config.yaml
moe_layers: [0, 1, 2, 3, 4, 5, 6, 7, 8, 9, 10, 11, 12, 13, 14, 15, 16, 17, 18]
normalize_top_k: true
shared_expert_gate: true
norm: "rmsnorm"
norm_eps: 1e-05
tie_embeddings: false
seq_len: 256
train_tokens: 239900000
Below are experts of layer 3 (counted from 0) of a mixture-of-experts language model. Rows are named gate (a neuron's input weights, with its number), up (a neuron's input weights, with its number) and show model dimensions 0-127. Each number is 50 + 10 x the weight over its row's rms, rounded and kept within 0 to 99.
Before each expert's rows: "gets" lists some tokens that make up at least twice as much of what it gets as of all text. This comes from a sample of Wikipedia text that the model never trained on. Tokens count by the router's weight.

# expert 44
gets: ",", ".", ":", ";", "),", "-"
gate0:47 57 45 29 56 23 27 38 56 46 51 51 48 46 55 51 50 45 59 53 62 46 47 59 53 49 43 56 58 50 60 53 50 45 46 58 55 55 42 62 53 53 42 49 68 59 52 61 40 55 58 53 58 51 56 57 67 43 44 57 56 57 46 56 50 63 57 45 45 70 49 27 47 46 46 53 46 66 28 36 49 69 68 77 43 42 59 40 42 47 58 54 35 55 37 49 56 43 53 50 57 57 33 35 53 50 50 66 50 54 59 36 72 55 55 50 45 39 49 44 62 53 82 55 57 37 67 43
up0:47 41 46 34 43 34 35 46 60 66 40 60 44 48 55 65 55 43 52 57 55 38 31 70 58 47 40 53 60 54 43 54 52 47 40 54 43 42 30 61 46 32 43 49 66 58 33 49 53 64 35 48 64 36 68 52 60 39 66 58 59 64 37 61 49 52 56 54 38 70 45 42 48 39 49 45 47 71 44 36 51 63 58 54 51 44 53 42 36 53 46 42 51 54 60 47 51 38 68 56 44 56 49 45 40 60 32 62 47 41 64 53 58 61 61 56 47 48 53 35 58 52 70 66 64 51 64 40
gate1:54 39 44 45 48 44 45 59 49 53 51 62 56 45 39 56 53 50 56 53 42 36 35 57 44 48 44 56 38 56 53 56 24 54 36 59 59 63 46 44 57 32 40 58 63 53 38 73 54 73 56 41 65 53 48 54 54 51 55 40 65 51 42 64 58 64 45 49 48 76 42 46 57 35 33 65 58 69 40 42 38 53 50 42 51 37 50 31 53 55 56 51 44 42 68 44 58 66 49 66 47 48 38 39 42 61 29 64 54 50 59 56 50 51 66 61 48 61 64 38 57 40 54 63 62 57 43 42
up1:59 43 47 63 44 60 50 49 46 50 55 63 65 45 48 45 54 60 46 53 47 59 49 33 52 53 55 49 25 50 38 38 53 52 53 49 57 41 57 43 50 57 74 44 27 41 63 66 67 47 48 58 38 55 51 48 66 52 46 55 51 42 56 30 52 58 46 60 56 47 71 70 51 64 52 62 50 49 40 56 49 11 38 49 44 58 43 55 58 50 44 48 53 53 50 49 63 56 50 38 58 47 30 55 68 51 63 31 61 38 57 59 38 49 43 63 52 51 56 60 46 60 38 40 53 58 35 67
gate2:50 56 37 35 54 44 43 32 52 56 40 57 48 56 57 46 47 39 60 60 57 47 27 47 46 54 35 56 44 43 53 56 40 50 46 52 52 43 46 57 49 46 47 40 69 58 55 68 59 51 25 57 54 33 48 46 51 47 58 52 54 62 36 61 56 60 55 64 42 82 64 43 53 44 40 49 36 65 26 44 51 30 42 64 45 42 50 42 39 45 48 45 39 63 47 54 63 47 55 34 54 41 40 56 46 55 45 61 50 51 64 47 77 56 60 56 57 40 60 55 52 47 79 58 58 48 56 46
up2:35 52 48 34 56 37 27 50 49 55 41 31 53 54 48 56 54 55 56 50 59 47 37 62 42 55 24 50 49 50 46 59 53 47 50 51 32 51 52 58 49 49 44 43 69 61 42 56 59 50 45 68 63 33 68 49 50 53 70 57 52 65 53 58 50 70 59 52 48 51 63 34 47 39 48 35 41 66 30 34 39 72 70 52 55 54 61 42 49 46 49 48 35 46 51 57 62 45 73 57 54 63 44 50 44 65 37 55 36 48 57 49 68 56 62 61 45 47 67 44 56 47 54 48 52 45 61 52
gate3:50 43 41 52 39 57 42 45 44 52 38 50 43 50 42 41 49 49 64 46 42 46 48 54 48 58 42 49 40 64 75 42 45 41 49 58 57 51 69 56 57 42 41 59 52 65 48 68 53 44 20 33 55 54 39 37 71 63 55 64 41 61 35 76 51 34 39 52 49 59 42 43 53 48 55 63 45 32 69 51 55 38 52 58 37 60 62 29 36 48 49 46 60 58 52 44 64 57 45 48 49 47 41 52 46 40 58 67 67 46 45 49 67 45 51 54 46 39 54 48 47 52 73 61 36 53 57 43
up3:45 39 61 36 38 42 61 56 50 45 40 28 56 42 73 67 48 42 47 53 53 44 56 38 50 48 47 46 51 54 39 42 69 44 53 54 50 52 74 55 43 60 47 50 60 36 61 51 42 53 52 55 53 21 74 52 55 61 56 55 23 51 49 48 45 40 50 52 51 43 71 35 46 56 65 65 56 48 38 30 52 56 54 37 50 51 50 55 47 54 41 42 51 45 45 43 33 45 64 64 61 62 57 53 54 66 51 41 39 52 66 50 40 54 54 49 44 39 49 29 48 57 38 32 53 53 64 37

# expert 17
gets: " |", " ", " on", " with", " but", " ("
gate0:45 49 54 66 58 51 57 37 36 45 41 46 51 49 29 38 38 39 50 49 69 45 55 62 50 58 67 48 66 51 71 46 44 48 55 40 32 46 39 49 35 38 53 49 56 66 60 40 51 51 53 38 52 33 45 48 61 52 64 64 48 33 49 53 41 72 40 53 77 50 42 44 54 57 48 40 46 53 33 58 50 61 49 53 60 37 53 48 66 42 52 54 36 44 67 49 58 49 59 59 47 39 49 55 52 38 32 50 42 56 53 57 49 52 66 54 25 61 42 44 51 26 52 54 58 41 38 68
up0:45 63 43 58 48 41 42 53 33 64 61 50 34 58 36 40 50 45 48 47 54 56 54 48 60 60 60 64 45 53 44 68 65 51 51 44 47 59 57 59 48 46 35 64 63 69 44 40 43 59 47 48 40 45 41 66 57 68 52 41 32 44 59 59 53 69 48 55 67 50 44 63 56 61 41 41 30 46 53 47 46 50 60 59 54 49 49 63 64 28 53 58 41 39 46 28 47 51 33 44 39 57 49 39 57 66 45 36 42 45 48 46 51 52 49 40 30 69 76 38 43 43 44 32 62 53 49 56
gate1:36 49 56 61 46 51 43 64 39 38 48 30 46 61 47 63 43 20 52 53 56 30 52 47 31 59 57 58 50 47 56 66 59 43 58 60 45 57 69 44 36 58 75 58 68 51 49 58 57 44 63 56 45 51 50 65 52 56 67 56 31 46 48 53 50 41 42 34 49 52 37 64 44 57 62 47 53 57 52 46 42 54 49 44 55 54 44 54 38 66 48 43 55 42 40 38 46 54 58 49 58 45 41 58 54 49 63 50 48 50 68 38 50 50 47 41 66 44 46 38 42 85 46 48 64 45 46 67
up1:68 68 56 60 49 26 44 40 59 63 57 60 33 66 63 53 46 32 61 48 53 55 53 48 44 44 54 47 50 25 45 31 27 65 44 40 41 54 51 73 52 45 53 48 43 45 44 57 47 72 40 55 45 34 34 59 46 39 40 35 62 42 62 58 50 57 56 54 45 44 42 41 59 45 52 38 52 61 55 52 38 59 51 54 50 57 49 54 43 52 47 50 62 53 36 54 61 36 44 42 56 57 48 50 73 61 41 39 60 46 56 42 52 52 53 55 51 54 47 38 60 36 44 30 69 46 57 29
gate2:49 44 57 60 47 52 44 49 37 41 73 47 37 64 39 58 60 46 47 53 49 44 47 50 58 43 46 44 63 48 41 52 54 66 47 56 49 63 61 70 56 47 50 53 48 49 41 69 47 36 57 39 48 58 46 61 55 59 59 45 35 52 40 61 43 65 33 40 75 58 45 70 49 29 50 47 52 63 36 27 49 53 56 21 43 57 56 45 43 56 48 45 54 73 45 54 60 44 57 57 40 56 61 64 49 32 58 50 44 45 28 50 59 49 61 50 38 44 34 60 47 38 42 55 42 65 40 55
up2:58 58 50 46 38 48 70 45 38 45 56 47 40 51 38 48 62 47 40 45 61 54 40 47 44 36 51 42 51 53 42 43 55 52 32 61 62 59 53 44 41 39 60 37 59 60 35 77 34 53 43 68 45 56 39 78 61 34 34 51 35 48 25 68 59 44 54 57 45 57 61 59 53 47 46 56 27 48 31 46 45 57 36 46 55 71 43 42 37 56 52 44 52 56 44 47 44 46 37 44 45 49 45 59 35 59 50 38 48 54 42 47 38 53 44 57 38 37 38 62 49 47 42 52 50 41 42 37
gate3:47 50 66 37 51 44 41 65 67 66 38 39 36 50 59 51 64 49 56 51 63 59 66 41 43 35 55 52 49 54 37 46 48 46 44 57 64 50 53 43 50 60 48 48 71 32 29 40 47 59 59 38 42 53 50 51 56 33 58 53 61 52 43 28 38 43 48 29 38 46 53 58 36 53 43 53 51 47 38 43 48 29 43 51 47 55 53 46 56 75 52 50 56 48 50 62 59 48 45 72 42 45 75 40 41 45 50 29 49 44 56 61 40 47 39 46 48 50 68 51 50 47 37 32 35 59 55 54
up3:47 54 56 67 49 42 57 35 36 35 44 64 50 60 56 63 54 47 51 53 63 42 32 51 56 67 56 64 66 63 53 60 55 67 31 48 48 63 49 35 59 51 49 59 52 46 71 60 59 55 40 39 50 43 54 47 46 65 56 45 45 65 45 46 36 54 43 59 55 51 57 49 45 59 57 47 56 48 47 68 61 63 35 37 38 45 50 41 50 45 48 33 54 57 48 35 42 48 72 44 65 40 51 56 51 51 47 58 61 59 34 35 51 44 57 28 57 71 35 70 38 46 69 52 52 56 64 59

# expert 45
gets: " ", " (", " up", "–", " over", "°"
gate0:64 63 52 60 53 54 45 56 48 51 50 52 54 54 54 52 53 51 51 47 47 58 41 77 47 27 38 44 43 54 44 48 60 60 53 51 64 50 53 58 45 44 35 38 32 65 41 44 49 56 67 58 61 62 24 42 55 57 33 65 47 66 51 64 46 47 42 58 59 45 47 43 41 61 68 48 70 50 61 55 42 40 43 39 65 45 56 50 38 54 49 62 58 44 54 43 42 38 36 31 60 48 48 43 51 34 43 51 54 40 55 58 56 53 59 71 33 34 49 47 46 73 29 66 43 56 58 52
up0:48 44 48 41 47 59 47 48 61 58 47 54 43 41 58 46 43 61 42 48 43 66 53 37 45 69 46 57 66 58 40 59 38 65 40 50 45 51 58 70 49 50 72 53 49 52 48 30 49 37 43 47 51 65 63 60 35 59 66 55 60 41 36 48 52 45 62 40 50 39 69 62 61 64 45 52 47 33 63 41 52 38 45 64 44 64 54 60 48 60 59 61 64 61 32 67 52 50 59 53 39 56 75 64 49 41 56 42 47 66 51 59 22 47 36 51 48 57 44 52 59 53 43 54 56 61 59 38
gate1:52 52 64 54 62 37 49 51 65 39 53 61 41 69 54 55 57 72 71 53 51 59 57 54 45 44 56 33 50 40 71 47 42 68 54 53 38 51 46 57 61 46 59 55 48 47 41 50 56 30 49 42 46 48 21 55 44 57 58 45 33 49 40 52 59 45 43 58 45 58 53 69 51 54 46 44 50 75 49 56 55 35 45 46 36 45 46 52 48 64 50 58 69 47 54 42 47 77 38 27 40 47 45 50 59 49 68 44 51 62 56 50 35 58 30 60 47 45 47 56 47 44 51 30 46 59 56 58
up1:70 45 40 56 34 52 40 54 42 61 39 52 85 67 37 55 51 51 47 51 42 55 40 46 45 26 41 49 47 68 38 58 65 45 50 47 57 25 55 47 69 47 42 40 41 51 52 56 24 49 46 48 57 34 38 38 58 74 61 54 41 53 47 59 50 52 52 51 38 61 48 54 63 46 50 47 54 54 46 58 45 58 55 49 30 57 37 57 54 47 46 54 49 49 58 57 42 45 43 58 65 54 55 54 58 37 47 57 52 54 43 67 57 44 65 63 50 43 54 27 61 36 41 38 39 42 56 54
gate2:43 55 43 64 49 45 38 49 47 49 50 60 49 50 32 38 67 49 43 39 52 42 67 37 45 65 57 54 42 40 50 47 48 50 35 64 65 58 57 67 51 65 45 47 15 60 61 60 49 40 53 53 65 48 57 51 50 59 42 48 54 48 51 46 38 52 50 44 48 41 53 57 58 42 49 44 45 40 40 49 53 53 55 65 40 55 47 48 62 46 52 62 48 58 30 60 36 67 35 44 55 60 51 53 61 63 65 37 51 72 58 52 66 43 24 53 45 42 56 53 41 66 39 65 61 33 70 48
up2:41 52 55 39 50 54 61 61 54 45 42 46 49 64 58 33 43 36 62 53 45 30 38 59 52 48 48 46 69 76 54 50 43 47 51 43 50 50 34 30 42 50 55 53 50 54 45 46 33 57 52 50 50 46 36 41 26 34 52 33 52 61 38 47 42 52 39 39 44 51 44 33 44 45 49 57 49 54 68 52 44 41 53 54 51 56 52 45 19 29 45 46 61 30 74 56 41 42 47 36 46 43 35 36 55 44 42 52 40 45 57 50 55 58 56 38 72 42 50 51 49 29 65 49 50 42 50 53
gate3:56 51 50 40 47 50 57 53 49 58 61 57 54 53 52 46 43 44 31 45 42 54 50 35 61 62 52 67 65 43 55 62 64 67 46 58 70 48 46 40 57 53 43 46 38 53 65 53 64 52 40 41 60 47 45 47 42 49 43 32 53 50 61 45 49 68 62 44 69 33 63 53 58 57 54 33 49 55 48 42 52 48 53 56 42 46 44 50 47 19 56 56 59 41 41 57 48 25 51 50 66 51 44 50 14 53 51 64 56 45 44 54 57 55 47 55 63 71 47 51 57 48 40 72 41 36 69 54
up3:29 37 57 48 40 60 39 38 38 44 42 64 56 63 37 49 55 35 50 39 45 51 55 30 39 60 64 55 61 27 58 58 49 60 49 42 63 33 54 44 56 58 53 52 42 60 55 65 66 46 31 39 48 54 55 38 47 44 48 52 43 46 60 64 41 55 49 52 57 52 65 55 54 58 57 39 52 52 52 57 61 50 58 40 40 59 41 50 32 48 48 28 67 55 34 51 49 55 36 64 55 47 44 58 39 55 59 64 49 27 43 43 35 58 42 46 68 59 55 60 51 33 45 53 53 41 77 48

# expert 20
gets: ".", " \"", "'", " an", "/", "M"
gate0:61 42 38 71 48 58 45 63 57 57 44 29 65 68 54 63 34 52 45 52 56 47 47 47 48 52 33 40 21 58 58 65 55 51 38 42 67 44 46 44 45 42 49 55 42 56 44 32 42 52 42 68 66 59 34 35 38 55 51 42 40 40 53 67 42 46 50 58 41 54 64 42 51 42 58 52 47 39 56 62 43 52 38 39 53 45 51 50 67 37 48 40 37 52 39 44 57 51 29 49 42 45 34 50 67 36 56 42 51 58 60 35 49 44 35 38 45 47 55 32 61 55 51 49 41 34 47 54
up0:43 52 45 48 57 67 72 69 62 50 46 47 69 65 46 37 47 50 46 55 47 54 60 61 58 50 75 52 53 57 63 51 58 45 37 54 61 50 60 39 67 42 56 48 60 52 47 20 40 43 38 62 55 68 55 66 49 55 51 50 54 38 58 46 50 60 54 62 51 48 55 69 45 49 52 44 29 47 57 53 50 47 62 54 41 60 54 50 43 37 44 29 48 56 26 52 44 46 63 42 45 43 50 41 49 37 50 55 49 32 58 58 56 44 40 48 56 74 65 57 64 59 62 59 67 50 39 59
gate1:79 49 55 50 48 60 63 47 57 58 61 58 45 48 60 44 60 56 46 46 40 54 50 39 53 66 30 36 60 66 37 44 54 49 62 57 42 40 51 59 47 36 47 38 40 55 49 68 55 55 39 51 53 46 45 58 31 50 46 35 40 59 36 47 64 43 70 58 49 43 44 55 48 55 52 38 38 47 59 56 51 40 42 55 53 48 60 48 43 51 52 34 58 45 68 34 54 41 45 61 48 38 70 51 47 48 50 41 26 53 36 59 64 54 53 55 36 84 57 59 49 48 37 62 36 64 43 43
up1:36 40 56 55 63 65 66 55 42 41 36 32 48 49 44 51 47 47 64 56 41 30 52 42 56 46 50 43 52 33 31 51 56 43 59 61 52 53 23 44 43 47 56 43 56 45 62 52 26 46 54 43 59 45 57 58 53 45 64 52 28 52 49 44 63 46 57 63 43 64 45 51 47 66 61 59 42 51 37 45 59 44 45 37 67 61 53 46 45 43 49 43 51 38 54 53 54 76 38 56 60 54 43 66 69 32 48 54 42 55 59 57 41 55 42 35 54 27 48 45 65 58 45 68 60 55 40 50
gate2:73 67 50 54 50 44 47 56 59 34 58 56 56 40 42 57 67 46 39 47 46 64 42 51 58 68 42 36 42 69 60 42 58 62 38 47 47 33 56 63 39 57 55 50 57 51 61 48 56 47 36 72 61 49 60 62 66 47 41 53 38 54 44 36 57 48 48 73 49 38 54 58 51 35 56 54 56 47 58 42 43 28 60 57 43 59 45 36 31 59 51 37 49 46 46 40 44 75 55 31 40 64 43 37 57 44 51 48 39 50 51 41 40 51 69 60 60 45 55 66 53 58 39 58 47 54 57 42
up2:41 56 52 54 28 52 61 56 59 25 45 44 47 49 39 58 62 49 46 40 46 42 41 57 55 54 39 64 61 52 41 43 45 56 40 61 55 52 56 53 48 29 67 35 46 63 73 30 70 61 61 52 55 47 45 54 50 64 58 39 36 49 46 69 50 29 57 43 43 54 44 48 39 52 65 64 34 51 51 43 57 62 51 50 44 50 51 60 34 64 57 44 39 48 49 48 47 34 35 54 44 54 52 43 58 71 47 41 44 60 57 61 56 47 49 43 68 34 68 49 56 45 64 37 59 40 65 47
gate3:43 43 47 38 63 39 49 40 47 61 46 59 67 41 58 51 50 45 47 50 59 59 42 40 55 68 34 69 58 58 69 49 35 63 37 56 52 62 49 61 62 50 40 46 30 41 82 43 35 34 47 47 59 42 46 56 36 56 59 47 44 59 42 50 55 60 58 56 38 53 61 59 59 55 47 44 62 64 49 46 48 50 63 63 55 59 49 58 57 58 48 64 50 37 58 41 50 57 75 51 70 41 38 52 41 53 54 46 43 51 52 33 53 68 46 62 55 65 64 66 47 47 51 48 50 50 50 25
up3:36 55 61 53 43 57 54 55 69 62 46 50 67 33 59 60 62 61 64 49 48 48 63 48 50 49 55 55 58 50 51 69 53 44 50 54 43 66 51 43 48 26 43 47 57 69 57 74 64 36 80 59 42 55 44 49 66 47 36 51 40 44 50 64 41 48 47 62 56 60 42 58 51 47 69 52 60 49 40 56 38 50 56 47 44 62 49 49 49 51 54 61 34 51 34 41 49 37 56 42 61 52 36 53 49 40 64 53 42 46 51 53 55 47 54 28 60 59 40 51 35 63 62 39 35 35 59 70

# expert 32
gets: " ", " as", " C", "ers", " The", " was"
gate0:61 45 55 46 23 35 44 34 57 52 55 59 38 52 51 54 39 48 51 53 42 44 53 49 38 51 67 27 24 70 60 34 56 47 39 48 50 49 61 57 74 46 42 59 55 49 39 40 32 62 43 37 58 48 56 62 56 63 63 50 52 38 52 36 47 37 35 57 52 51 52 55 59 56 37 52 55 42 49 43 51 52 54 52 41 42 49 54 43 55 54 54 40 52 52 68 47 45 35 62 45 39 55 44 55 59 59 43 56 60 47 65 33 58 52 50 73 51 45 40 58 36 35 26 52 63 34 58
up0:51 45 60 45 33 40 51 44 56 38 62 62 55 42 35 68 46 33 39 54 37 57 46 59 53 53 51 62 48 49 62 44 52 52 41 43 55 45 49 46 47 33 40 54 44 54 42 48 47 44 53 38 44 41 47 42 36 50 67 49 67 43 45 58 42 65 61 49 55 45 41 58 52 62 55 57 49 44 54 47 64 48 55 42 49 54 42 52 27 62 47 47 45 69 38 41 48 73 58 77 30 40 57 59 43 64 48 42 34 55 17 63 50 36 57 51 56 42 52 57 47 27 43 50 46 53 26 49
gate1:45 53 50 51 58 51 47 51 41 33 43 54 46 35 52 36 42 48 49 50 41 46 48 32 37 54 62 55 33 88 57 44 51 34 32 54 56 51 55 55 48 66 46 71 22 42 62 50 46 49 39 59 59 50 57 67 28 73 53 45 46 56 50 30 65 48 50 46 50 42 51 53 54 58 51 40 40 43 45 59 51 53 61 49 61 58 52 56 60 41 56 47 47 49 30 34 41 44 65 45 48 61 40 39 49 54 36 43 38 49 42 39 35 58 71 58 48 48 46 38 50 47 55 39 46 45 57 60
up1:50 51 35 37 57 39 36 49 41 68 62 52 55 55 47 38 54 45 48 48 66 41 56 27 52 53 33 51 38 45 61 44 57 49 47 50 49 54 57 44 30 38 54 58 57 47 58 48 54 58 49 40 49 49 52 56 41 64 45 70 62 50 50 39 55 37 43 51 25 53 46 58 54 50 50 56 68 50 34 35 43 52 80 49 43 55 44 41 63 53 56 64 60 52 56 35 41 33 49 41 48 55 58 59 45 45 58 50 41 31 58 49 48 47 50 51 58 34 35 40 57 65 24 32 59 58 70 38
gate2:28 47 58 54 42 34 43 43 53 55 45 60 54 55 48 41 42 23 68 50 50 61 39 53 48 45 62 45 47 48 41 59 45 50 56 55 52 41 34 56 50 53 50 56 54 43 34 26 56 31 57 60 51 50 53 50 34 67 68 79 56 49 62 66 49 34 56 38 46 42 53 46 52 46 59 62 61 54 45 55 52 53 50 45 44 39 55 47 27 57 53 42 45 56 57 41 55 63 55 39 48 48 48 44 39 42 28 61 41 41 53 48 39 59 41 47 35 60 44 38 57 63 68 33 40 65 55 33
up2:55 45 57 75 50 44 57 46 54 31 69 45 63 48 46 62 52 45 43 46 38 48 52 62 54 49 53 55 57 59 40 62 66 55 53 55 36 58 44 24 34 49 50 53 47 64 62 56 43 83 60 55 64 52 35 59 41 72 51 62 35 43 47 45 42 70 50 61 66 54 44 70 48 40 62 58 49 52 58 35 38 66 55 64 50 44 46 42 29 39 49 51 60 45 48 52 48 47 53 58 45 68 42 44 51 53 40 36 60 55 59 50 67 50 49 46 35 35 52 46 56 58 54 49 47 42 47 49
gate3:14 49 50 31 50 38 48 47 50 60 50 50 32 79 49 50 57 38 42 50 59 40 48 54 52 65 47 35 58 39 66 50 50 37 50 61 52 75 56 47 46 48 56 49 54 58 49 60 56 51 63 59 57 56 44 34 40 52 45 35 63 56 43 54 60 36 46 57 55 67 50 57 50 53 45 57 68 38 67 67 48 44 51 38 39 44 56 41 24 57 47 59 44 52 59 43 50 37 54 37 49 43 54 50 44 45 50 44 52 51 55 42 42 46 27 41 44 43 40 36 33 36 67 53 47 61 56 52
up3:89 72 53 45 49 64 50 62 61 48 60 40 47 48 73 48 51 45 60 43 63 49 48 41 47 34 73 58 46 49 55 49 48 53 49 54 45 28 50 54 51 59 45 52 52 52 47 40 33 52 51 47 38 57 41 61 51 60 57 51 50 29 56 39 49 62 44 60 48 43 41 51 51 54 41 44 63 53 52 40 53 58 64 81 57 49 51 66 70 34 46 56 52 49 43 56 54 47 46 64 53 48 49 67 55 54 48 54 55 58 53 53 68 51 44 67 64 55 46 66 44 65 38 62 54 46 37 63

# expert 38
gets: " ", "–", ")", " He", " he", "|"
gate0:40 34 54 34 30 52 46 54 54 50 49 35 52 31 70 55 51 66 49 46 53 37 42 28 51 59 53 53 55 53 52 50 49 46 55 57 58 48 47 46 46 39 51 59 66 54 39 47 48 37 67 44 57 54 45 53 20 55 53 44 42 31 53 58 43 60 58 61 57 45 38 58 58 39 50 54 73 52 51 46 52 64 36 61 54 47 51 40 16 43 56 41 56 38 49 38 56 54 43 53 52 37 48 33 81 41 42 45 56 59 47 44 49 39 60 51 53 47 70 34 52 51 35 56 50 53 60 51
up0:52 52 56 58 45 45 48 48 40 56 60 64 29 23 47 55 66 51 43 57 48 63 43 41 52 54 47 60 54 55 43 54 35 54 26 53 41 66 54 47 32 36 47 50 49 65 55 59 33 48 36 47 46 56 57 61 51 55 55 58 44 49 37 57 54 52 49 74 30 45 48 61 44 36 62 53 39 54 26 25 32 59 37 37 63 46 42 39 50 45 45 49 38 41 54 40 56 48 46 60 30 55 66 46 52 52 37 55 52 66 61 47 43 52 63 41 59 56 43 41 54 56 55 49 71 46 56 54
gate1:51 49 48 51 56 55 39 51 61 57 62 54 37 63 53 48 35 54 44 34 56 52 41 41 42 56 33 54 53 67 47 65 28 53 53 55 52 48 56 60 42 63 48 50 53 67 45 52 54 37 57 45 51 57 35 43 54 75 41 54 67 50 40 51 57 44 32 35 56 46 45 53 56 47 49 36 74 49 46 41 67 56 34 35 59 47 47 61 53 66 51 57 56 47 54 44 44 50 48 48 36 56 60 60 54 51 53 51 53 44 42 50 40 45 59 69 65 77 28 77 56 48 62 57 32 50 52 30
up1:42 58 45 51 60 57 82 51 52 45 51 49 71 58 33 44 46 65 53 49 46 48 42 54 56 43 59 50 53 50 51 53 63 45 46 45 57 47 59 43 55 24 55 49 46 41 47 47 59 61 45 69 35 50 32 51 26 56 55 37 66 48 66 48 31 59 41 43 39 65 53 45 40 49 59 60 73 49 54 51 41 52 48 64 36 74 55 54 40 50 54 64 50 62 41 67 48 53 62 41 57 48 42 56 65 59 37 50 39 38 49 48 41 48 45 51 50 55 30 74 54 57 39 62 45 56 52 44
gate2:49 59 55 48 40 26 44 45 60 58 59 62 34 45 40 30 47 37 40 49 38 35 62 52 57 49 43 42 57 55 47 38 58 60 55 61 57 46 50 59 58 47 59 36 52 58 57 50 68 42 47 47 55 49 39 56 37 46 33 52 48 49 60 59 54 61 53 49 38 49 49 64 55 34 51 32 61 48 54 57 69 49 64 47 47 51 57 51 54 48 54 66 40 43 63 33 59 40 43 36 57 33 35 48 66 38 43 55 68 36 36 40 35 47 50 56 65 62 49 41 49 74 35 40 49 63 52 29
up2:46 61 56 67 44 54 35 39 51 53 55 24 40 50 53 42 60 33 47 56 49 42 59 57 37 39 36 40 60 39 48 47 53 44 57 54 67 64 39 59 56 73 56 45 26 47 32 61 64 42 50 57 55 63 64 49 59 75 58 61 42 51 59 39 47 39 49 29 36 43 44 45 50 43 52 36 33 58 48 47 42 33 57 49 47 51 57 35 49 51 47 60 46 51 58 55 65 56 51 27 49 47 43 32 47 27 65 49 42 37 50 53 62 54 44 57 60 42 46 63 47 56 59 56 51 43 54 52
gate3:44 53 54 66 53 67 52 59 44 51 50 62 28 33 42 52 70 53 52 43 49 36 53 41 57 47 32 50 51 44 51 59 59 48 48 60 41 56 42 45 39 45 59 56 70 48 63 45 46 50 50 47 41 41 42 60 44 69 62 63 44 37 53 44 49 53 66 52 46 58 47 45 55 86 56 48 55 48 60 40 45 50 54 51 36 65 62 65 50 73 59 58 52 53 55 69 53 59 40 46 66 57 34 58 51 50 55 52 47 62 40 43 59 47 41 41 65 51 71 61 58 53 46 79 57 53 54 36
up3:55 72 44 41 49 25 67 46 38 44 53 51 48 49 46 44 42 55 48 55 49 44 46 56 43 61 53 53 63 50 64 45 55 48 45 43 52 53 46 65 30 51 43 55 64 43 55 56 53 44 45 66 56 39 41 52 18 63 48 52 79 50 58 47 46 43 53 34 44 25 54 46 49 57 41 53 53 54 52 42 82 41 46 38 50 64 49 48 41 59 47 68 53 53 46 51 50 52 51 58 57 51 55 52 41 57 28 58 67 45 59 53 41 53 64 50 37 59 33 60 57 37 60 61 55 39 32 45